Experts of a small language model.
Size: width 160, 23.4M parameters.
Below are experts of layer 5 (counted from 0) of a mixture-of-experts language model. Rows are named router (the router's row for the expert) and show model dimensions 0-159. Each number is 500 + 50 x the weight over its row's rms, rounded and kept within 0 to 999. Numbers have three digits each.
After each expert's rows: a language model's description of what the expert responds to. This comes from a sample of Wikipedia text that the model never trained on.

# expert 48
router:584488440419517496432493504522464506458556405508498518489538518571518590430534569453536572500581451551513419458535489457558519548447438552462474412511422408562524554558420542496499456557532532502421507569459455457469528456468590505454538533552408404523560388452522540544494488574543418489544540473499469555482487545462456494566418559546457529411487420505580527463505519446438513513475522515499514528455465416526508575527530472555574509545602440450429476514529395538419546474506433
Compass words, months, New/West/Middle in place names, opening parentheses after locations, and table pipes between teams or venues.

# expert 56
router:492470387464439434496547503512520565424587447560489434460576553503465571470503506455530544544500407526553451464556527532541545539463473521415471476456437454561524533591399588513510474482546501544506597515418505458502575468447471540504530523545462496533584390446570490532581558542520436540536632459574455495491565436484514449520444562502472523479512388557489514443396513462437582521539508532420467498471448479527543483564536432541566510557530461498430502485470460524391531461544451
Common nouns after the, a or his, often followed by of, such as part, number, role, form, position, end.

# expert 4
router:504430414430510466480514523453475521512529458490488463492575526544484590491484480493542533495595472519534422464598482423543598518446448534478434447513498415584538488523466543456534473471567523547524495549477429407356514485413546476469520532553446419555521454468540533467538501664518395433513523476516420570503538490500566462528445579527452517471521478611568530472503557428446559511526642558501497535425470474521515532535495500531484617537528510459473481533530496490446540475551414
Vowel and consonant pieces inside non-English names and places, often Dutch, Slavic or Nordic, such as D-ij-k, N-u-ys, Basnæsve-j.

# expert 13
router:496441463455531443439504500488439525493533422574484486469528528549472521371483526504597568500514421573547452437584480518590524598413486507439450392484527456534609551560417538483564528549481535560548542534462433475487533513474471444439544497537444484508619469445545496485499483562518449437506540469562456547513495530400475464507477539552486543456525403476552616440500576384447490529497534489512466524497487392496536553525618460532517482510548434516477401515526482537443564502543453
Colons after field labels in infoboxes and URLs, such as Elevation:, https:, plus dashes, pipes, equals signs and slashes.

# expert 39
router:580430418518537488479532567490480497500534416521476458476572539555497497431508509482537598544508446548504394463555445443597595568445495474477428513408491431547518504510506527447583448451563517549486531497449478387415511523470495442462518511579411489552519492521573475500531470630505383443539494438534423507466473558483502451575496608544455523478530504483564592464480560431467588463551560590462532487426465495517473555487516495504545578563558479416494476523519438500486520413564479
Single consonants or short pieces inside non-English personal names, often Indian or Slavic, such as Yod-d-ha, Oleks-and-r, Hod-g-son, Zh-od-ino.

# expert 38
router:556487426436509441418526526513473537472564431514519530529546493603507523446553571515564542521540453562567452411555498526574532579444473491511504442497495438554501551518417545492542482566579571552492521527514500467465541472505502496520479552527395503530496413455562570564508377592499431446539580441538426547498520571453523458528484583542420497471542487528551563431461560408449529467520521561444500486426504437577532546512506457534543569570569501467459482474592417564413528400498454
The letter k and k-heavy pieces, notably Slavic -sk place endings, and names like Mark, Frank, Jack, as in Krasnoyars-k.

# expert 8
router:529453437419518429494539524483482543418503435565509489445555520520513559448501551506576546496565496544536423452549461412579569535483498492520425456484476430569567480584475552480561549559541536575403569548470532488476475421429597465403555517495482429549550490521610491481539489627538445421538548438501468504468433467442508471560488567532462491413504394486560510481495576425416550474507604518518469545428480553533512543490540486585481548508566468469470502525511443537502553419548458
Middle or final word pieces of place and person names, often Spanish or Latin-looking, such as Mar-s, Vald-ivia, Santa, Angeles.

# expert 2
router:585419456425525469412520531505457550516529417567495539498593516551489555432525558405579554519561412536505457483532499469570585522430392474490462430470502476499512562558444559460501470564513549516484511582461473483506563496450568444497497530517399468504509455489490549511547434542616370391541491433549480612510485482489492454555449518520455479438515391504554518501520539465490537489544514581477433536457413476613551552514516486519531495564596437535440504475525473500467513444582476
Articles and possessive determiners after prepositions or verbs, opening a noun phrase, such as a, the, his, an, their.

# expert 15
router:497480422458488434511545485485401598533576400506506437446552520516480517488435505441547535563503467519552482438531451388566551553455470560462458480457491481509572559565439548505541502482555514592479605544429475501445512483402485456519504520512505396595581448384582527570525472536517463491602636466561424515530509456471597452513501509489503606471541413554546529491496520463477532522563511541487436489496492498506493509467576450552513607563530495475470474552526526553487556494556414
Second pieces of common English words split after one or two letters, such as sm-ile, che-es-y, g-ross, t-orn, ro-be.

# expert 52
router:541470484423507434379510520485452510504565400522517519500539543574497595427499560463571550504566481565523433442559500429542573546465449516490472459458448428535496523558425553508505467513531544551437498542473510457463540441486574474511534559565413471502522423493547538558542396538550415460529535435534466607525489535473495441556471525577431492414504436527557536466466548442449577523485517548496472510470450454530550593549541405565537526539616422519451471507503391546424543475564454
Country names, nationality codes and months filling table cells after a pipe, such as Ukraine, RUS, ITA, October.

# expert 28
router:519511487475549462431520496449459482443501458505486550505532523564512541444476515477564557511551477529564426436599498459548546549395407510477442474430518438554520535632359577461504435561511532558509554527471461491504538483496563505458535482540429461610534484485565534558515484535535401448606553475542483616501471506465472499548438536556444544452493448478553509460451551445442541530449542508509453556446411433531495528526559456560523499519586418515436485554493431514453582370544475
Dash bullets and first capitals at the start of infobox or list lines, such as Website, Succeeded by, Running time, and name initials.

# expert 0
router:536429444444536472461503530440483516497572429497438477465564515579496584433424593405557557558576438588509484455526486496577526554478418529480463493398493477501565510509408532543473504498522508589447504521451491488454551473412523487494557540503357471536512441496512550530542487597511429473569602432546507590504489457441471497549453538542489485420516490501588521470489560398468600515496544502496477541460396491534537552513548489507550552516552469482430437537591444581461571448478458
Sentence-opening In and On, the first piece of capitalised names (Den, Ben, Jer, Bel), en/an fragments, table-divider rows.

# expert 3
router:562416410430474460501561567520422484488632438563492498478566549545498504465460552520559581546559453544618394447487429450496519554442449506458430517459520454474542550572476543401566532497526527502487582550376500432514527498464530522504530563501513504560522421453550513501495516536507486500550546460515411541532489486478541442524508524524494522468542398528569591468504508426460502488552525621456542463472539503498543512495561467538572615607552478406502469542538511490430516511560407
Inner or final pieces of English derived words, mostly verb and adjective endings, such as remod-el-ed, disadvant-aged, dev-out, bilater-al.

# expert 49
router:523438436478543420423532493454441510437557451517506454469588626517519595462459557478568550583527449545555487483539491483584539566434444522460461435439508450509518625536468494492532456511501538544446557557389452503483542452421562479490600535502395476539503424450545523544543443516526459440538545468544468533507514469474493372511503493524499496493507469511578540471526612448475541521473507559421469598464470508507517594451525412534537473594516490423469383506512452539491568503546455
Prepositions and subordinators beginning a phrase or clause, such as with, after, during, when, until, without, by 1939.

# expert 9
router:560499465437498461433510468483485494458584476567458482497520530617495579459488559448537574524594404557544436457481530445539510484493428550505459412485509448572539539574473518506528438568498499551455487509450483465431548509510533485512513512533434531527518423538535546541524473628530399503517569437553472545483513493447500468528495509603481536416474427524545566470485563402456534537444525527498457503394459436546518540527572505555510506501563456508369485559550368543409605457568449
Capital-letter first pieces after a colon, pipe or dash, especially taxonomy lists like Order: D-iptera; also numbers and abbreviated genus letters.

# expert 10
router:505481483446503477451497478470484538427505497580432494468516512581401571484493567500576547532518458567527456404552495478526520507490421579406454474427438446555628561543440612484486524544493536523452542492443482440491543431495560509493536616538499454537520375487502511543550442542542439458511537448550393545473555538418488444541498551602409549469547433486563506450480541466450571508504556571429454474448454473498499499569564465565559534518552442503439465482570409530468491502540448
Digits, line breaks and field labels in infoboxes and statistics, such as Time zone, Website, population figures, coordinates and years.

# expert 59
router:537500468442467461501600574483435549454525445509512497487542526484489593476451497507609530546519478522538444484559464518519547553438463550488473498463501436612547507515453573534516492511580524563425568496481499492400544394426505545439501496512471479518546479481592495480509468594559455450587552403526454579503454450487581472617491621485376534458578437575514533470460558463429560501541518513481468544480445497535492569477510487555544573553570467444461468593499465491472567444483390
Middle syllables of proper names after an initial piece, such as M-am-et, Ch-ipp, T-og-o, Be-ard-more, Cas-ino.

# expert 30
router:516444497429512453431602502523452496498552470485520489455587512552487562464451493506501616605528440546512449475598500466533582569432448551497447471460495406551516503539487502484536511510554595630544490612445427440403522460396441512509473506495461485549511446433585496553513490550508387462498569421569484576513510491472496437542445585511438549470543440587554514451459507455462518498532612507482488501480473493478507528542547497541580546566598517529505441477526442506506526405531445
Second syllables inside names, often German or Nordic or with umlauts (Schw-et-zingen, H-et-manate, G-ust-af), also ä, ü, ž.

# expert 23
router:586452463412481431393513505467449498525541412529509553486566511559517532424519521455574514547609465571516462449523520446579564567480461501465436476512453457558519535551393532495528497540503530536444513528458534461455546473459550442480514520538466489545543425507508490529502410580548446435549512433538451530489508511457459481542429582564414528377478502569559539466425546420404557479483528524488492473451414507518502602543491482597527507530608451532433468482521423541392550459528425
Words inside song, album and award titles after the, plus surname starts after first names, such as Moon, Sun, Mc.

# expert 47
router:539445478434518441413489512454501541481570455559487508476523543607501574436467544474543585550564451532531467429536516472527557598496446505406416438475507423564599574533419643512489441555532524526442529605462453473404572454486498458494540567542474436556586411456496529513506447551502460459543524440527400546453481554454479449545515554551481521475534478502524589475486525447469510524505557555500501516444465499543469538524607483567557542505547417485463497581559422539478535453520440
Digits and number pieces in coordinates, years, vote tables and measurements, such as 00 in 78.30000°W, 200 in 2004.

# expert 27
router:541399381388482461410550478526506486478548440569473447443523500560505509502573568472552558491558471580538438419500510383588554518436471498486443476500476463572557492589459544480521538548531583577477565515475519388438560428389562491505538527508468452526516464416567503521539469547511456470553577489509467540446565523458529477536456558487432533479598428498514460480542560468491535527559593533444471557467463534566560525524553426543517535520559469476529465564523415533451526418507459
Final -s, -es, -ers, -ians endings and plural nouns like women, others, events, forces; also s pieces inside names like Tyld-es-ley.

# expert 18
router:490492466459515514463567535472472492375541422534523461406574569546405553442397536451544531619530415541499468506587492439545555515459447551451475491377526494529525578503470555544543441489506516531510523508427528453430605424411500512474529458532426490526526434523545511498530496538509473525515554436628491545538499514465511489502511546587462502468561447504512613476437531431485603496551530602413430513442417541506483541515557486512526487569522466466452512588532466528437510459529428
Auxiliaries and function words in running prose (been, are, not, but), and word pieces after a lone s (s-ect, s-cept-ics).

# expert 42
router:517430432406565453409563552482429478438520442525442520424572559578451584438449579471594555591534467630496463488560490476550563554492430525457424441471478426542536544530441558533492467490482520518484598565476499462473582469437532552478524571560436419494591442504529457548562429525538447439528505456601479522481548500422526459538457523555469507449519469512539547486539512415438515479460568579402487497478469502547509493549554420519509474532528478435464486530510429558473518505549438
Copulas and auxiliaries after a subject (was, is, has, been), infinitive to, and -ly adverbs like normally, traditionally, probably.

# expert 35
router:496505489448563448425567508468462520507546457535518495479520488562502568483467512459561549548529473599488474437531508499567571555442460582459435490382502437553522507524443558535521495532534539584508500581464461484491536500462475475476504508592450504524548410477489496545508419524564420484580579391554483584480511463422483454574492543473468522450541427556546558439360510444439472520459532523469467564476513502548466558531567469556567530559620484522442478537513407535480554432653437
Single capital letters or short capital pieces inside acronyms and abbreviations, often after H, such as HM, HMMs, HRW, BA.

# expert 22
router:548455437419533505431580472454463515477545472602484482459515510561482565436498530480530542480537447577490492475553505435578575574472426509511474478417473460532566559535386536466496512494529524553527550552476441469499516441494505527472565542599444456527560434413512496459579499527548395437570532476564466567476543519425526472496472555588456517437535387541545501425456528414434543470448588508490487482489457464557526550503551521584568514503560411499501423536550474523419553390587458
Pipe characters between cells in sports results and election tables, plus dashes, colons and section equals signs, as in scores and Votes.

# expert 55
router:531464494460542449468575491411492512455519461521502491496531505564495547476458532476530486547532494540494465423596446496533570510457473540426426469454509422613513509543455558500529422525501573558544519536484406471470554497443473451414536547548432474511542429494548527524531475545611426502619567449543475605490470529483536470574470594502470583437529469538528521421382508460452516501486551475473526609469453508560488607478549471532585583490551425457463472553544438519394546408505447
Single capital letters and pieces inside acronyms and abbreviations, such as P-F-WA, AS-E-AN, S-BS, CV-P.

# expert 53
router:571513487429482483506509550461425526481604455515490503405573535596440525429445558380491573542616463587569469420512486475532529571497437491415494440430436472513513568510484552483519482548499623525478520556457522485453522477489444478463501546566503497592523496481541542518521452535561505439520528456583474567515465514441548405524513507551477574472569454494565566459424598477465480484432510546511501509434447489534518541456518455503530557527571411453435480577597454565418511451579449
Adjective endings and nationality or field adjectives such as molec-ular, signif-ican-ce, military, Swiss, American, plus the before noun phrases.

# expert 24
router:580516513412469507502570525379496532502553460512487514508559590545444508473440531480471537549538484578567359517551439499506512554472520526487473501516469451538512512566426638428518516474549492521472547571443540411450540454512490509404499525526487495592581468464552478495493461580535527456521524454518420516467474505463581464596432594528459567426539392554511589466482503485455516518512516559488531476424465503553576534496545461467573612574550475391477450552525445520443564446490454
Inner or final pieces of longer words and names, like -ration, -ulation, -ial, -p (Equator-ial, Bancor-p, Dubrov-n-ik).

# expert 11
router:537485441430477475494582520464406538379594469524475512354587504538430598450400592455505534569575464578490475515550429526496516525469452559471439514444472428581550521520475539517521413517512518527531515517461445408458555387456540524496543491580482473580547497448532467461534503563592475491516533468562525534442466459434475438505451568473436519422550433507517554465438490443446566523515537564461432549437427533542501522533550493538542515560520486475445501574473431484470572455528474
Subject pronouns he and it starting clauses, plus first pieces of common words such as pract-, Pro-fess-, part, still, well.

# expert 50
router:625457431403524465416509488453482587497509491524485492444536502576503494493505534441545541522545476518567465468573452467544538495478471574464441465506429446486504595560471547478540505499561585562533494528476430549447554404465490470516532569580431457534492527450520600511537446601528443484564526472529395516470494528464551487510401579521393566468483414488584574416438524457420610476459531549422452475482487530596504552497557472542536543514535443512450487490505454537411557462550460
Opening pieces of words split after an article or adjective, often prefixes, such as un-beaten, Super-Liga, al-pine, sub, pre.

# expert 40
router:552473476458496465506559516487466477472586428488503543439586524518470588491478553497600532524571475575496438443517506447518602564477436530437387494474433454546556484524463523481489481442508565612488498548363475432454505418414495436469548550534431458536538449441558493469564514552514412521578613471546456504527479443441534473514506522538489572470559452524545497466495562354479474520550511556485439553477456489475509561531466499551571583551578498506456423558506504490491514449529380
Second pieces of English given names and words following a capital letter, such as D-ere-k, D-ale, D-as, T-on-ight.

# expert 61
router:487476431424525496432517498461478491522617436504526538516575553565501550435445528465530498538562445558548434434538529407524559535469487532465424471421454407501516612562441566461525494514529540525438506561417511443456551446491550490469543578522450454554602444512524531541523424583580437468568523423567423562522530530474489443492460528577498572453494428514535523444504534417411555465480588521501487499449450455540533544527535456542554565504562423499485481528483456521407625490545458
Backslashes, braces and dollar signs in LaTeX math formulas, such as \int, $$, \mathbf, plus digits at the ends of years.

# expert 63
router:553494422401526449429524509491414542488570431496492542484549529567527579408541617482530534550579450525510421428571494465561558581416445539495475462467452482549528560542472541535514469574506536559432504590486495448461561454490566502502528552560430449542529443496525530524494451579512440462516540463517461564478477553441436457546419529581472476405488467521535549472477527409411559505518513503463457527438463464558533549536538441536569492538590480499445425489557373581425513489546444
Commas, opening parentheses and now after names, especially following Chinese or Japanese characters in parentheses, e.g. 米津 美和, Yonetsu; (now in Pakistan).

# expert 54
router:498472473475512467465542545447514499452540470571501524458547534573474572395489519427570572559548472507536451426552503481549533589496463521413432475486448417606598540561447655506493498533493516542516521564446450442459611449471527465500549547526464434528553385483529525474539469553541478434530548424535402585459529541482505433554492522524445501422521434485513583454497564467446492467519568502497521524397480500576466530523514508561550527524565419475487478561589400491465530443530449
Digit groups within dates, scores, ISBNs, percentages and coordinates, such as 198-4, 6-1, 1.92%.

# expert 12
router:505493479488494434471531502456516587450548477543465513478533542525425558429495527394609582550566457527510446424579452492528522534502431493419425456474535447623558545542462607501497514496545529569520538519492493490485525498465517540511516483578484478541486333460552535516554486523496393452538569413549488518555466476485515448580480528580427516449485415543581521457501582446418550564464538508500444560512451453544486531479554435521540482489595438519455501518592412506419482418530458
Field labels in infoboxes and tables (Position, Division, Record, Years active, Total) and single digits in lists and table cells.

# expert 51
router:555526474499529396498544556448492522456514474532478478412505571501504531498485545472557519495557466512535458427499476411628556506445485499485481399463478479580535538532390577494530479503571522514459544526466556480484532452483472515420515546497454488558610467497594542528504433595562465493577519434541426547498478535394510468478498526610467488405603459598551589476471598457479545547510539520421555507453488524539550518496560474520516576584563435495408517471505460573464568463573433
Blank spaces and signs in election and data table cells, plus pieces after Al/al such as Al-ger-ia, al-k-ene.

# expert 20
router:530395446469443488494548543432448536464627493518524468456610581559432551466412531440511528535557444557571449481519454398489564572424466597477486537505503383523576564515499518374519480499498508532497549607459510491454512442461517546490575587553495497523531460426663479489541515533524480457592564438508430521534502475505485507469472541528520535427492424512507539460465523496447544521522550595459504503474462500498507547506562467562566591541554447457461440550536507529478504458533429
Word-final pieces completing verbs and derived nouns, mostly past-tense endings, such as coinc-ided, circ-ulated, rel-ation, Rele-ased.

# expert 5
router:571419504451461490491568496516490500517562424556515412384565530536461670461508460401534510535525449531539465406571493494552633547450463501474455444471463448576486575541478537487510487543516598541510518564493501485501547502484464454491526539558469473635567417467521522526460503528580446465594525401532406575530463540437482470534478543506473519487519404526553511469450526428495504523496532539499488546435482471490546545483525449549566542525574471482424440477518440578427517402527484
The word after the or a preposition that opens a proper name, mostly military or historical, such as World (War II), Force, Operation, Royal.

# expert 37
router:603457452439546463408517520473429450532554454499522531517577518546487566411481543459582545512572503555522416467537521470547558572470431512480491474479484426563497533567418561468496486508521533529417507554483487433452571465475604484511526552555434505554557400499534544562512425584505391431526529460520461570474526569475476486555444523568425501388502466557572500483483570420449531485486526517504492516438447444538528563504530438587538525544637449533483487516565412553433543473532456
Surnames and name pieces after a first name, often in tables or lists, such as Jones, Singh, Hunt, Brown, J-enkinson.

# expert 16
router:546528500442502466499570502454479563512555504549512491453603572521459523502475499510516558551562440529486406466536431437521577509418480458487441527480491422569481522499497554493587407426591504511504525537462468451424508461450466473464554548502415497520502504403574519503500480626542438503541537383575413571474521507476494430580484554493471514463559488544540539482441567439440509453524524538485538575422450532521463522550525455541542577646525457455525461536519367515498580382503490
Word-internal fragments of foreign names and rare words, often after an initial capital, such as Ale-mann-ia, Séb-ast-ien, Ara-f-at, West-er-lo.

# expert 31
router:536455407454563467443519509478440488446542441526475495516555574535499592441465542488558555562570462567538494450548518442526541565446479542448460432439482450536531582562420519436500455554489492525467620518461472494480586505415536561462557596552408432527577464507548500528553474486540450466560531458643483586507554470475499443523425533541392535481529463501549532483549558466426579489449554557429483543462468488554505574480564431529513485541522493410471396497493446541491557474564458
Forms of be, have and modals after a subject (was, is, has, could), and sentence-final periods before paragraph breaks or headings.

# expert 7
router:513415468437479444487566547509447544439504372535456472537593549528470522438465550447517562534506367611518463468562425415564520583462443529465441402452477444502522555536356539441513506497493549526447489535404498448470622486441569501468557520542442475533548412477492596486504385571503458508505521473575433519535523498415481475516447521476473500444484477530530516404465503447500592493531535589452442487467476469521517489515520442534517549555541501453438495485538455502468562459552475
Commas after a noun phrase, plus common nouns, pronouns and adverbs in the middle of a clause, such as time, them, way, so, however.

# expert 45
router:574463468431522450453566500509472467461498442532534462522507539546535474441523516501499612590526474534599377460568428453609505518457493517479468527499508467633531502587455584446564525530542540554429594567482419461431515502430523529441514535490484474509516409463553531518520475580515471421506524458518493511458448528465531450645472610469490531427491476513607488491434550501440501499554536558495505517429492511546479581474561429545569563538545475476494450531587450479419456421504453
Ending pieces of English and Slavic surnames, team and place names, such as -shire, -stein, -ski, -wood, Seah-aw-ks, 49-ers.

# expert 1
router:557370370455503446423543477478502638459604436540466455443579554504479569418466544458552560557577441523550512430506476474520571559473407545453469445460490453519559603553484508475588416504542512532459550596377501469489524480375549533500544572506468483564538415458558502516544477490500483483519590455508460560475563474462461465527501508524486506473505429478551546462503538471473549484527518590467530504439460511538484530442577476521552489546570492433431444510522456551475522482530466
Past-tense and -ing verb pieces in narrative biography and history, plus the prepositions after them, such as released, administ-ered, destro-ying, with.

# expert 62
router:530434427479519403407545543437452489462513493554499509460588553508407575449499564485545535540541420576600457475542478502526522592334429496426447485457516496488545557563453541477506500539482583556493545505466459505515547436474553483453539513577441527558531464457564524497534472512499420452538528492543481568489471457409498410541449492588452541426498473482566530459533569409469556465483540522408455526483446467518510539499554376543545492534553478518476427504576449523483620481566493
Prepositions, commas and kinship nouns linking people in biographical sentences, such as son of, known by, parents, Parent(s):.

# expert 33
router:523486463481485474518585534474470497395560510544510506346564524557443519451482536478533521505550455541553439477563517500501557535433467538448478469474443486532502562528435536520508453450564516584534483505540485501511506445506534539452563525595402445492535489516569546453504512561512448487552546428548469584462482504446506471510508534556388549468564474467527554412422565438406561573471483547396479584477445468582472522511540480521559526572521382506409465597562409539478514428557401
Line-start dashes, spaces and field labels in infoboxes and lists, such as - Genus:, Born:, Personal, plus ordinal th and R-ost- names.

# expert 57
router:547512470460508450469575580507451504505493484532504414433499521520485527464463488434515549593535415526557483466485499447594526548388479584481444464474476469548544517526492560428502549484544546558507472513477456473453505460405524513435499519510501511564527501423609468521437441585553470441586503387545435616507455524436559433541465551515412519369592473556610519465476528469490534507525559533466496501444452508540525536501508485611531588568614519455488427558575500528507540470535434
Middle or final pieces of Western given names and similar words after L, H, Sh, such as Gr-ace, Gl-adi-ators, he-aven, Arthur.

# expert 58
router:617479487430527463415506501486459495513581454499510494494548531586434578395482542428543547508558453575527465463596520465550547523485419506471481465393524468563525511511361598527482497553500506535431530550477484493503559445488568448509502554541472486546496400497512518547531439541493436472542551422584470553507481488463484488536487536566460531472536441583542480426392534448464570546438514549492463567444521460552549529556574452564525520513590458503414456532557423533422588452560441
Capitalized first tokens at the start of lines or sentences, especially taxonomy labels like Authority, Synonyms, Species, and name beginnings.

# expert 43
router:593466465430455457476531501457497487472565494481499501425570545563503546444504575466538539560556450611505446416520515494543580621403371546459467413504462471559515578562498523457488510555513584554486504514481530493486549511471495534472523498545445459519539493488552565451467483539578468415556496408547476557409510525434459470517436511487454536423581458517550487446497565465445518501482535516476530578409418426517477574492503500512615524537602416511452489518599458499468561427544430
The and a/an, plus spaces before years or century numbers, and adjectives like Roman, historic, Royal, as in the 16th century.

# expert 21
router:532481419399547432489493523430482515490537484538512434517552538563510498499525590493509526503668500551505423448545492440540543559469495471439441442494466487505522537521466617482524574505563617565482539506447562474454513438494476478411525522488448435526570496441527543546508493590533469462559564382504387525464477523467501451499536553567441546455569458583559557446461577461431489539499568549470531464485408540577553546492503449530535573547545502435451508498480450536437571433548422
Pieces of Spanish, Latin or other foreign place and proper names, such as Maric-op-a, Buen-os Aires, Nac-ional, plus Angeles, Pacific, Paris.

# expert 25
router:591416460462539457438530499514464486503560424513515524529571588579520592429497524481551593497551451531529446478552517432582571552493447558484456453484493462554502539559401580520533445521524527527455519597447456493414578463460585453510513532558426439511554408504536550520499419532571436383552514466521441559518533484482479481551457563518450535454523460542575526446490532464464541500436500548477439509456477455553572583522532477552532526571641390528488471482509406522466515457523468
Numbers, scores, dashes and pipes inside results tables, plus game-recap words such as scored, touchdown, won, losing.

# expert 29
router:523428430457562420463518506386444536454570472572488403460546565537498530442467578424554572579548414525522475444557478500553560563436464543438429499435522465510542551531474536514490457499557523570475549559407482494510483466383568483477581562504401469540542395442524486521557501538548472438544612495527478510468475462424501433544494536521480505460514470498605509466505614475445545505509526519462505554494466523538513544464546426541579497574497482509473364521507483569485590462516451
Prepositions such as in, of, on, at, from, during, often opening a sentence or clause before the or his.

# expert 26
router:513478455336488452491558548460431529459492478558536459493591531521438583438471538478502549544534457537521345449535496484545514524435385506412452490466502482533529515525475581528555445539540532539448496602485451396468543447433504419466505527484420419518534464482508484542524489552586492478528552424532451526485517501459535464549505569472429530468480427527574511475433496385385478492472544488512506500448424408509494491520565443506507527530545414430481447464532396563466528423555472
Pieces in section headings, work titles, place names and date ranges, such as B-orn after a heading, New York, Nov, album.

# expert 34
router:603434482431504478410582528503461477508541410517434543485500530536495529387499519465605538508538472594539368458555457499568553542491457557430429445415450472531541516557442527468518483490489588545450525497496463481480542492442534475463515562527416468523541459431527545580564464546575450433546508498512463520473452539423480427509403568501458606449531462464545528423495557454453496488461534585525506483461472512551512551467478404514512552526553442519502478515535470550375592428564422
Possessive 's and apostrophes, personal pronouns like he, her, I, and opening quotes in biographical and title prose.

# expert 44
router:602504410413468505496525479493469518460557468496493485508519530532496530474461587465594554570540422536571494475558539523577483508487462556456502399457468476538559591569377528488469492537524499597530558509466465485501571392471529538498490520524412434582530481505551539534526488533521481502549545444569489547529478511409527487575434519583421532421484446505561568473451525436446563525456608503446466497449422471592522531505502535529528529523572429492414433522588421549428586422531470
Opening parentheses, heading equals signs, quotes and table pipes at structural positions, such as Country (sports), ==, ===.

# expert 41
router:542529454381507432491555562421398544426525440510541523472592512599499529505410536491527522541582444554606402489562434392549510511453444557470470470429513533528555593523432578472524536512486512502463541507478476469508538468468463495524544488471492458505540478442516525513494509569534502489514541468594435563467446479478499463508504504541496494466565487553585592516372546440414576479524538562452514523419483554560502530532544458484563563548601420508460470553576449471521500506574380
Inner or ending pieces of longer words before suffixes like -ic, -ical, such as ele-vent-h, His-pan-ic, philos-ophical, Elect-ions.

# expert 17
router:569472462425509454395487531488455473517544421517517538503561538538492553436497555472537566538577464549517443411558504463540555527475426496479499472475453419543514531542441541498509503496532541539397494547465495455459573469475569449457526554582432488537504416511501525580559400557530416403539545440529457622489483537465469474545454526538431496429490439536571522492480530442440538490483532515498444499424471427526546606535526441615518526519606428538446460487520411555414593479561440
Given names and surnames in lists and tables, and University or School closing an institution name, such as Smith, Mc, Moore.

# expert 46
router:609424489450543423424518494514500522473530471534452482483544528601439490504461604435508490578578487618490498448519495498583518511500460528442407451497460487559559568585490594482503507585506563506526508513397464467470563441491540492457483561541488539519526457489535557497535406564512483479537504422514442498494514559419495463554490559546395535450524457463601544405477548450494596451453510503411479444462462440527466527489601444538545522495577442466442493499579437524390530464582480
Lowercase nouns or their first letters after adjectives, such as economic hub, college football season, Biographical details, footballer, medalist.

# expert 36
router:565441481450528492398520483451475504508561466541462531466525536600530570460485535463510496542540434563487463412585479450538566526459455519416415470454475423498497575555395578492531496559554543494502518539440362513483526457487564476475553518561393464524524478509497503509552446557543422462516532415506470590453548522453465479515472545502440601436567420485564526424501540457463515487470600505505434563429423456565512562536545492525534491523609420499499504523568444483461493429624487
Indefinite and definite articles in prose, especially in "plays a key role", plus A starting team names and table cell separators.

# expert 19
router:542448510467561440410535520495467522477535408523433466484575585519453529399522553485558570526527438594593421488556492422616519545429446578491460400409502482512517536537440503469489508549474553563502543535425434455462557483440538416486613482518423488598599414455531546451537490524486482451504544486544471562508493512435482480537446508498492565454505472508526553434503513391467531464487549561482438512460451465498524583501538417582528517526587443490412477501527433545462579492516477
Commas, and, or, but, although joining listed adjectives, nouns or clauses, such as fast, accurate; frank and candid; and/or.

# expert 6
router:567445401488478452490498516435473495472509489507515500426536510502512535483479551464507570512623492522515497422577470441533568518499461502421494477502452364545526529539480548469532511494516610509422554550456477519431517490449472567377553610522466405540555491470560576504477518570598492477565543421551414519424468478440508483502492587549477611476550444530563558499433537414434494464491553592510497536470379496520511559501568458519573582531510419469511457509495470505445543414509472
Middle and end pieces of proper names, often Romance or French (Con-te, Or-le-ans, Car-lo), plus Royal, Cape, London.

# expert 32
router:636395443467477484417546517464506473502571447529456535474557545550526526436482526402591530526551467593546433491562488451564610522505471507474469495412489473557528551547364540460571501482551544528522517502465471472483600421490564473473528571615496501514504480525495492498545464580533419453648484453533478499533487526480526469543454591579410540456489491483569601440510542466457565524495550520470475501464452456525545590504507514562506542513540418479407450515502466520444571477531470
First pieces of names or words starting a table cell or quoted title, plus pipe separators, such as Gu-ide, Mar-cel, J.

# expert 60
router:505527487425510478488473519429465512422544443540446519520505582546448566506444581508519540549520473551526490436551489443559545495452461588456444399420484483567579560571446597502490460586498516527500537516442483457503551492483512512488537579558395414562507421461539479513538454544538431507534534443584448531512526514435498431583508510595423569459498448498568501462490515458459586502475566533495488552413466447548462535530534475578493514567631477463400409491519413563477569449574459
Newlines and paragraph breaks closing table rows, headings, list items or sentences, often after a colon or a pipe.

# expert 14
router:551492498418573512519541536459423520416530431499478481446562535516473523412443526433542550497567408635487472508520432497525545570427514548466466511462533432565541537511480558448429482522520517539505550508475487510406524454496517467453527530530476496618513450477562461517520464534547449450592522376555489562426471474460579442558486616504467587406556445555545569447429485460506523553482497561447522483497396541538491539456517464564557620541552472468495523589522459496498604461498472
Short consonant-heavy pieces inside rare names and long words, often after a capital C, G or B, such as Cr, Eph-r-ussi, Bog-ot-á.